Below are experts of layer 2 (counted from 0) of a mixture-of-experts language model. Rows are named router (the router's row for the expert), gate (a neuron's input weights, with its number), up (a neuron's input weights, with its number) and show model dimensions 0-127. Each number is 128 + 24 x the weight over its row's rms, rounded and kept within 0 to 255. Numbers have three digits each.
After each expert's rows: a language model's description of what the expert responds to. This comes from a sample of Wikipedia text that the model never trained on.

# expert 27
router:196137132090110174123109097119127104115164095136137087127114144145146151144108141173126102142113098118124110143134156124141114122138125116129103118148130089132139117106107127163075134121169106138129168162157089094102077137108194157141174102126086110101164124130151122166140125137164082168104117140120155124110130116109150122145121147149123140140119076141134156108122126116121108113098
gate0:102145130127108129155100154106090144128120105111153140126095079105117144092122122169114121135088121130126097106132100084150067096105151080112157129143081095114144097143105132159159114135128112129123099114132171112160156074132112114155156107128125166136160158080147143127114123148132096138153144125095115123128116108111166186126141132125164092129158141178144128116125138129141160152139
up0:085122156134128125131139122128136100109137143084141118131111145095131124164143144145136105126085148126136161150117148110121098092178109112173193118129165116142159150155121106141138111124142141117132189096109106111109109141135086146126151114114121125138125118185174081149140159109142147165115164112140190141167093087126132100130092130129148134168106157132133146116139103149140090125111
gate1:142144119131133141146134098146140111128117138104158120109136121142129118121052121148093089146136115123075095156158130147165138091171096122161125142124142142139089112132135130157101096126159174134142146089119151110111092137120128110107155142111128111127137143119131139123123110129114100181126116133104095140137167180038104112128133157149142097155114114148134098088115143174150114132094
up1:126124113129132136108136122118137150131124163089119107077113116144086156099080152138177159103130103104113134143160101147124123126149144128134109135101127146119156172092136142124156107099128161139162167151089134149146136162166135142108142162154091118187121136124083079184139120134120139086135138119105110091152142118098169165116151142125151136113093089128144171111162140139134140129118
Description: Closing parentheses, braces and brackets in LaTeX or code, % signs, and institutional nouns or first names, e.g. Department, president, University.

# expert 60
router:094110126156129095089144121069132135188120139123099133127155135073108139135132124140147119109154128105140115113120144133102135120179085174140126165122132164113133122119189137122117155113108079143114142167140104115144128124128081168135126120100130159184120138148078119149146126106157126152125104103146101131127138192129089127125162143100106084111156112120142122115135100097125144133112
gate0:159139121136092092144074133139174151134144107165107135122144129111139113147102109104151126110088163110123151123087125106113104136095132124154142182153138160137125108107146113118106114120133105123175115170084149145170137122136142126155091105161136088125152126096100130104155133122106134106175118129107090137139109126122123151111129181061171147138097125083113175106131141118123104118125
up0:143137104129096114121119169136113129158130129125151154166105152093124157112129179151106096121110099117126132130116135132113154132122112130073100122087107128103125152148125114132166113149166094148099129134136094128137108114137109115153142093166103115112152143155154106139184119133139180124111166106117107081078106159092133108092130142129106144094165152201163139120113153143129113151150
gate1:148127107136127140115139108136132127134098138130148114150130172120121162177168129151155162122099116152127150142172115112120077111114149128143144129130117154140140096151091137160127162067132104109091110095114110085073124101114111155138087146147123153160120095149175097106144112119116102116107180133127118150160072164098118125101103120125132097146145113182167112115138117142112137116138
up1:121117132158094094114135146101076164143164127158144142123145154155106181088138145113139131136114142142123129180130131135142116141156105174177097137124135120089134134128095151122137146100143125102110134119129126119152112121132103139139151106200111084157172128186135115094147170162123139131173117109086100104105127122150131155126148133151100118079108142125132105154137161129162129111100
Description: Spaces and month names before day or year numbers in dates, plus inner syllables like al, il, el inside words.

# expert 9
router:160114140132152100121145167137159162147151108118116135135132119133118108147173149083116187131144104098147145143143108137158160124109151182075144120117155150125131105155128147133138154168143129135111110105108149119108127138092125098111119153100143150146132125122105130080129150118142130133137157172117110150118076153204126133128094148126180135170134117100132096124122162137135167078104
gate1:127108176170131140139169110127115155125183145132104131121149120117100150126127101091135157142136117119145088139088139139135116115147113139097129127118156098115115127111057151111157129111094113128113160087175129131111167148109135119143126151155105151187162143136131147095157104167169177108107110141120162125129143160174140109099145145139128161113107129125118152162151134149184143111140
up1:113107172129112131141127104101074132151166118107129173135136141168126138070169086105151097126105148120120073123107126168129128159118099127162117151113097151110183126115110142126119139109123132103137151128137109102121165122126093110146096117155153132139160146119144169138143153149162110136164081119116160149124128143105139126145111152111134100128118089114134126173122120150166065125174
gate2:134148130127090091140100113122160099119105091112088135105124124134133147162140146103131142160082078104140133162152121130098162147141143130104095132127113116137131100131134136138088133150177151171128138124136152123120113107160158120106142157119102135115141098110113132131099142122114109132140184153145134098149105072106081089098142128125161121161140153086172108176112105142141185091130
up2:139118136128095102191124091150147088125133136144109115108116134183127138156150101082054129142143125116129122096115138104111152096160161111100128144151139138121118107130101137128093128140146160127103107094160108137104131145130118119129177145058091114157108118111135120163100093113099127099155126122139139090105102136108111081110146077131136089121146155127148112162111124110143120156135
Description: Articles and possessive words starting a noun phrase after a verb or preposition, such as made an attempt, of his trial, the parish.

# expert 0
router:154130106140131147092153120165111124111129172142113120133121165144148109134115180130147116147165103125136122096101133118104183150141110157127097148139150082098127129133123120152087143108176117140144120165167116124155109162134158147103111100128141142129119108122146130110185153158142158083140115166110120138074116098147121123136137133124161168153126128088160149117180145108111112078087
gate0:107080128117129111130124162132157147058146126131123119115101149161164145171069152145172151109094129144088124098120105142178102150141138158127127113148173139133116150069139137126145123141153151142144137153146102139125158140133115129144139108163161094125145156149173119157171116072149112123114132124113106112129141156128168096144094158165130109159138112081145120113123141138114128132137
up0:146149116174131115129112120096111112088140122119101091149113181090175163135124141131140167129114100144144135194134129113111142121139118166117151130123106111130103147109151140173129175105139099153107138144146111116155107079095104107126179106147163116152150122143159086156095128124128155114113089150126106121131128155119191139099116093146136164140134111128161099095101146150140151117128
gate1:136114103118146117119099129140130133077096134184124125146159107153121131139137151083115086144146105137101116144158101145129130132121111147145122140173129163094069108114091109119118102136176153161149102118122107116146129130121169118141110117111117119111136077124128092111186106114100122085157128097119102154150102132147128136112062139140132173139079130116119118165120140178116113160153
up1:148159147134130150134128109148126118083097134161122183131180145121178134120124087130127099148080139120105098181122121117132145167155137123108125129105099164132106118084112132126162104097140125153113145096133130143135117067118134143138114127076113147121166100109141088126174134122133115099159111131106121114146151109161150100119097172116168106134077126142125168157161109111106112124146
Description: Closing quotation marks and apostrophes ending quoted speech, plus possessive 's, dashes, and relative or complement words like that, who, which.

# expert 48
router:134104142166125160108152159126130130127087103142162117117070120166139163113116142114177113132075133148096134117132092110127103121108105123139107112143155148142100128148135112135144126151131178112128117118108093086130163118132111080116112165138107154152111104122098069136126139137109123152137157155096138109170117152126155068110143162128143100114157080152148154111152087153142098111139
gate0:132078096111127142134150136108117142126097122133153135139145111174090146089108071156132111129090137102085119133104105108140095142131151138129103092104146128106141146154101144079120137136183165126143156093165088070154116116143116089140069128125105155180134096132119121177143138129153128135128119111105144118169127127106121133133158108142163154152172124128132137122119119166146122144117
up0:109100120149142105114153166120094165118136131148184086130142132133098155110088122157147110148066101115169137119117094106123131134167114144110147121088098120102136142134121088136129099142181148130113136159129109120123058157144160170137123121100145159150111112160156115166111131087160097116132148100148139127120187119141152135124119148157110140137170124128124120113119167144140111157148
gate1:152126106153136142158130117137168138107162125104164085072123118122129126150099117120090111165108152104105153171102114165130129098066177108119111134128113145139155158098109117126113093138125090112121102148162159118135115128119112134157138124117145125140141159133141115139100143161158108144118095132126104147113150131154104097073101128143141102073160114167100138075160126125163136160157
up1:120112103124088120100128133157099070074132136175133139145117138130119175116069135127143136102135114070164137087104146149098177123133139103165094167151132134111133120117123160132153117118145121131110127131090168117164115132079109131119124138102105097156138140109109083133131122091098132128102127129138094117122120142098176185111120106128135149141157145141131129134074086128131136119148
Description: Early digits of numbers, especially the 9 and 1 of years like 1955 or 1944, in lists, timelines and tables.

# expert 25
router:108148121142086164174127080137190149102160131095128116145097100141145146103142124137094099120121095167112140115134128141116158125157102162140110125107108103123163118117137074128170125129132114142088104134132101089143105096141113137147137117161131132154113106153151141105136087137122139087109168106136112160120141144141097086097171138079119107101110086140096129134127075129121103124152
gate0:138156125116078151144135124088123152108140126158160089160090101148120124167142152122136095106051153179144154153171193111111112099122126108082140086106112109119126109152098162128157116108116148155118126091126127152185162111148121146138132116128130141148132100139130123123109121100128152143130155113093110112139122118141125092116126074133134125129120111097134148171126098104106137096119
up0:123112106123135135133147109105103148114092185141165124137125148112151124080147139082101169108147104133113141121085100158130110109142082119156168160122132128117108135160143134123098156135158097126124118177114165116150150156142138145111116147123124145128153116074109182118155161151097108141151099093128123102107152144130094109155081120121145135097166171132156133103130143133163081144152
gate1:174178155133131146089116116138171079132112135114096118095097096135116146158119131135090162168096078105129115153142124107102118102127132165149138155115137120151122094128067087138189129139124162142147146138135072109138135111155132135107155128138164123113101127089121128126083150123117123119126148092156106134118172135120121144135135167153081095113135114119120138104113122148081116128150
up1:153134138137135067136149121133102127081160135121110124122146099105137129159121137136181147098140097116130141112211121111116146156125143140128082129127125091167112136141118073130093089090191095098126101111102147109143147145121152157114136150121119123141110087141155136135098112100106140106082127156110133147182130135110105126097151108162117178128126130151138119130120147132150159126134
Description: Verb endings -ed and -ing and mid-word pieces of ordinary verbs and nouns, such as Fre-ed-om, excav-ated, released, result, allow.

# expert 41
router:086148103182169118137101117117143188156163120125114172136075136135081103102140129124105128129120105106153165161132122174104122157124110123149153156117096151156127140099133146088164144136127107156156164131147100113121140150138128111153145147107143130143160115135132132135104116121077109119120124114093109137141098129157116120115160164101094109088130114140105140139167120122096145192092
gate0:194198123160160127126143137112115119091132145101148138125101141142125140106108138113142135114122127144173114119181157115103128137125143100135146114124113105139093168132104165140199086145149133108056161103145165134110139132129159133175173157085159144114123127149126115146079138144100111131125124143141091131124124130124082127154127097117146095128113127116148107138130120132155155124130
up0:113150125102141115109110136136117100141174148120138120147121116136115171139112133137125139124149146122116125128159162129132131162077133134112144118099070117135104134154095124110121131128131152130120142106147130106114166137173163101139125132105166131154130169088098137119083158116152137127096068117092098105103132134081133135136130149122186069177093096161117143194151116145125114144156
gate1:134131116138144136159164108094172168149171143111163127089117114124119111127124185128110147151130077104086148115167109163101100135121117125125161149106136082158105126119094146126143161135163127128126107122137157129137161137156120073135158144139151107163139119140174119082095151106137147103163143148084119113113129139174093110157132159151118140093122112126130121133160086162112142145131
up1:129122107109125134140124136145145127163148103161124105142171133128114120131136145104183154126136074091089134097141159104127183163153133136116124115166141092134144105136135135094089130158091148162089116146121132150125131131149107170132114162112155140160137148081109107190098123146136138154091156126127101125116124055147119123154123101131141123139111082110115095095144126103125083140122
Description: Word pieces right after prefixes like cons-, ex-, adv-, as in cons-ol-idated, adv-oc-ated, cons-ult-ed, Ex-amp-les.

# expert 7
router:140155127074109135095144111165115153112143080126135127134146086162140140137103173145114112110121129094082131128130092106141097133163139160162130105116079153152111107108138150101128100152123099098138121142126171145108123153113141156095107162167110109111120108133127115154135150125179141122151122109141140138110110101136140094142162162113135133194097126176132119116096124165158103141176
gate1:109125129087088148131124126125089118151131101121127179114118090116135184118157141120133126128116125170118136143141093121153150126122092180142181126140095118128115140126113119119132127135169122121073121106124161092125141143114144131116136182184145113143112104110159148116099126139161071130110151147144102118135167148120148119144161133126109171096154127165169092103071110152147122145110
up1:119153161118129110101165133075144169119139122165135100164135135099140120151105127139128105147127158154144131125061117127133138095140165148114126153094133134148157153083138089145134161103098094155113117132136117137111096152146133127148098074144148144097114090132131057090144143133103119129100076147092157113171152128133097124098127123140175112141123103154102165117121127117129104132119
gate2:129114130125108140070130084163137137054132108122142146142128103125120132157109133142145094123114120104105100106139121120128125083138137131166097099112086065171082111155144151092125088137117141136132125087098107136102111145143132102127105134099123090097118110117155137132134115102125131111111130084134118130129120113155106124150126113122149079151098162179145143196131114177125142108114
up2:141108081148119138116118111118120153147141149096082138101142100159095165156136124112123138120113125173140093138125153107116092112156114123136126153110154154076152124131128072087140129145132154127156146119145127085153120103091149122118158091148109114124140102101132120125154088202136117090134078129152105134116159122161107127094127105114142154131127120066132111143113158141156126180115
Description: Table pipes and infobox field names at line starts, especially Born and Died after "Personal information", plus Total, Year, MPC rows.

# expert 54
router:104127147142148132145139108116123112143110125145170153099073109100135129118124157132176123146058100138153119088111098132150102131141112112106133119195107162140114080113139141159113134166105173109176142150175122095097111139141109098120131146141125095102119125069148104133150136137112157143113177150131124121144150154155108139146143109106122115144156167074109120108128108139108119126135
gate1:130105137134111126086125112133101112090127143131172162165130111164119077132161106152123138154139165142145154190127108151123112085152133085095131186125162093132108117128137115159149097183160121103133093132167123159136120136147120120146118123148141103170133108121097152121117143139126134132143164087174136088121132157095133118173109106111118146118102161132138113116160118178114118132139
up1:080087134106130147110089130143096142144154137122144143122130129166081131128171099095108131134174154137161150144107114166155109131150137113138096178098163112112152147126102138121141077166167104123181102165142106108133142151128136119123139126182105150138165107114099109171117131085105123156146111095149140136156102157093151121149100137136125131126123121166143113146092119140089135113136
gate2:132098084157160074127146159140143144163110094157097144136161123116097126148140133133110122131092095128130162151124112131142130130135108131105135117126150085140139141133087125121152104138084099130104141116148102078110085179158152111146115124145134116124149111158142106083159155145136147109153151140093081132116088172095097158101139115142104114151100171118121129082088157137122142093128
up2:132122127116095117111163089108080126143147104125151089111146086143168123082110109149116154121108138089154123144098092136141125123143127145163147156130120123096151131090103142126142099068181088124099130158104089134130115102104139126169169139169119156090114192135131158161146130141099110140134148135156120096127120102122081142128105114168124094147108124143126133115134115138119126126085
Description: Middle and final digits of multi-digit numbers, mostly in table cells with vote counts, scores, statistics and seasons.

# expert 52
router:106109142128140081119133140056107100160134151134090128118130141123083089116127105126108118089169177145080137130116146127118168148141091148114118139137125113131111128083164151147143144153090114113155162151153148137104124136139112086140121112129141144170094131097105110119121148132155129137155114188088141094163094136133124130132169120108113152107143124113105101136151176113110125125077
gate0:119147129150148088135156134129135136136128113126108168124117121119144130143107092109153167140103146104132112146139134101109118120125091105128158137105140059162181125121092125103169130104139121091156169155164159120106116139109111109146119147193107170126086131135148114105112085122135132124109201126122102141123142102141115084049127116162128133121147113131163123133128161137114113127113
up0:147126119177108130125118140068115118119084069136166162119124127153127088111108130138150127110126153105161114144127153102117121116169144148086149094155148129102145143135184113109146159135094128141115116110119147156156135152145121098110125114124168146175117120114095148140104118120088128143159147112147136147140123151147178112118139102170126131126123099115100083131104166099153171153184
gate1:078125151112102067116133143116138100115120126116087145100103127099136149116165110151129169173092135123159147128119085135146121131138106131062126146148108084166124110110088139153163111111114109079104140157139123104161137139151146097134112131134099164126114101105147136085092116152179156097152181139146114142142105096133132139142128081118133150147158130111132118110111119150128095140125
up1:108149097158091139133116134104135095134135109082126154169175161082133134156127107122061104138106119098120144147167130114138140094151152086112143136125101182134181123111155116124141135131134131118118125130129117141110106151148129118095106132146109090145092146148160111127133097084091103158151138113116069142084130118147136141138146142134163124082085127107140128154161164121119120159102
Description: Internal word pieces like it, is, ur, al inside names and words, such as In(it)ially, jur(is)diction, serendip(it)ously, Kalyanp(ur).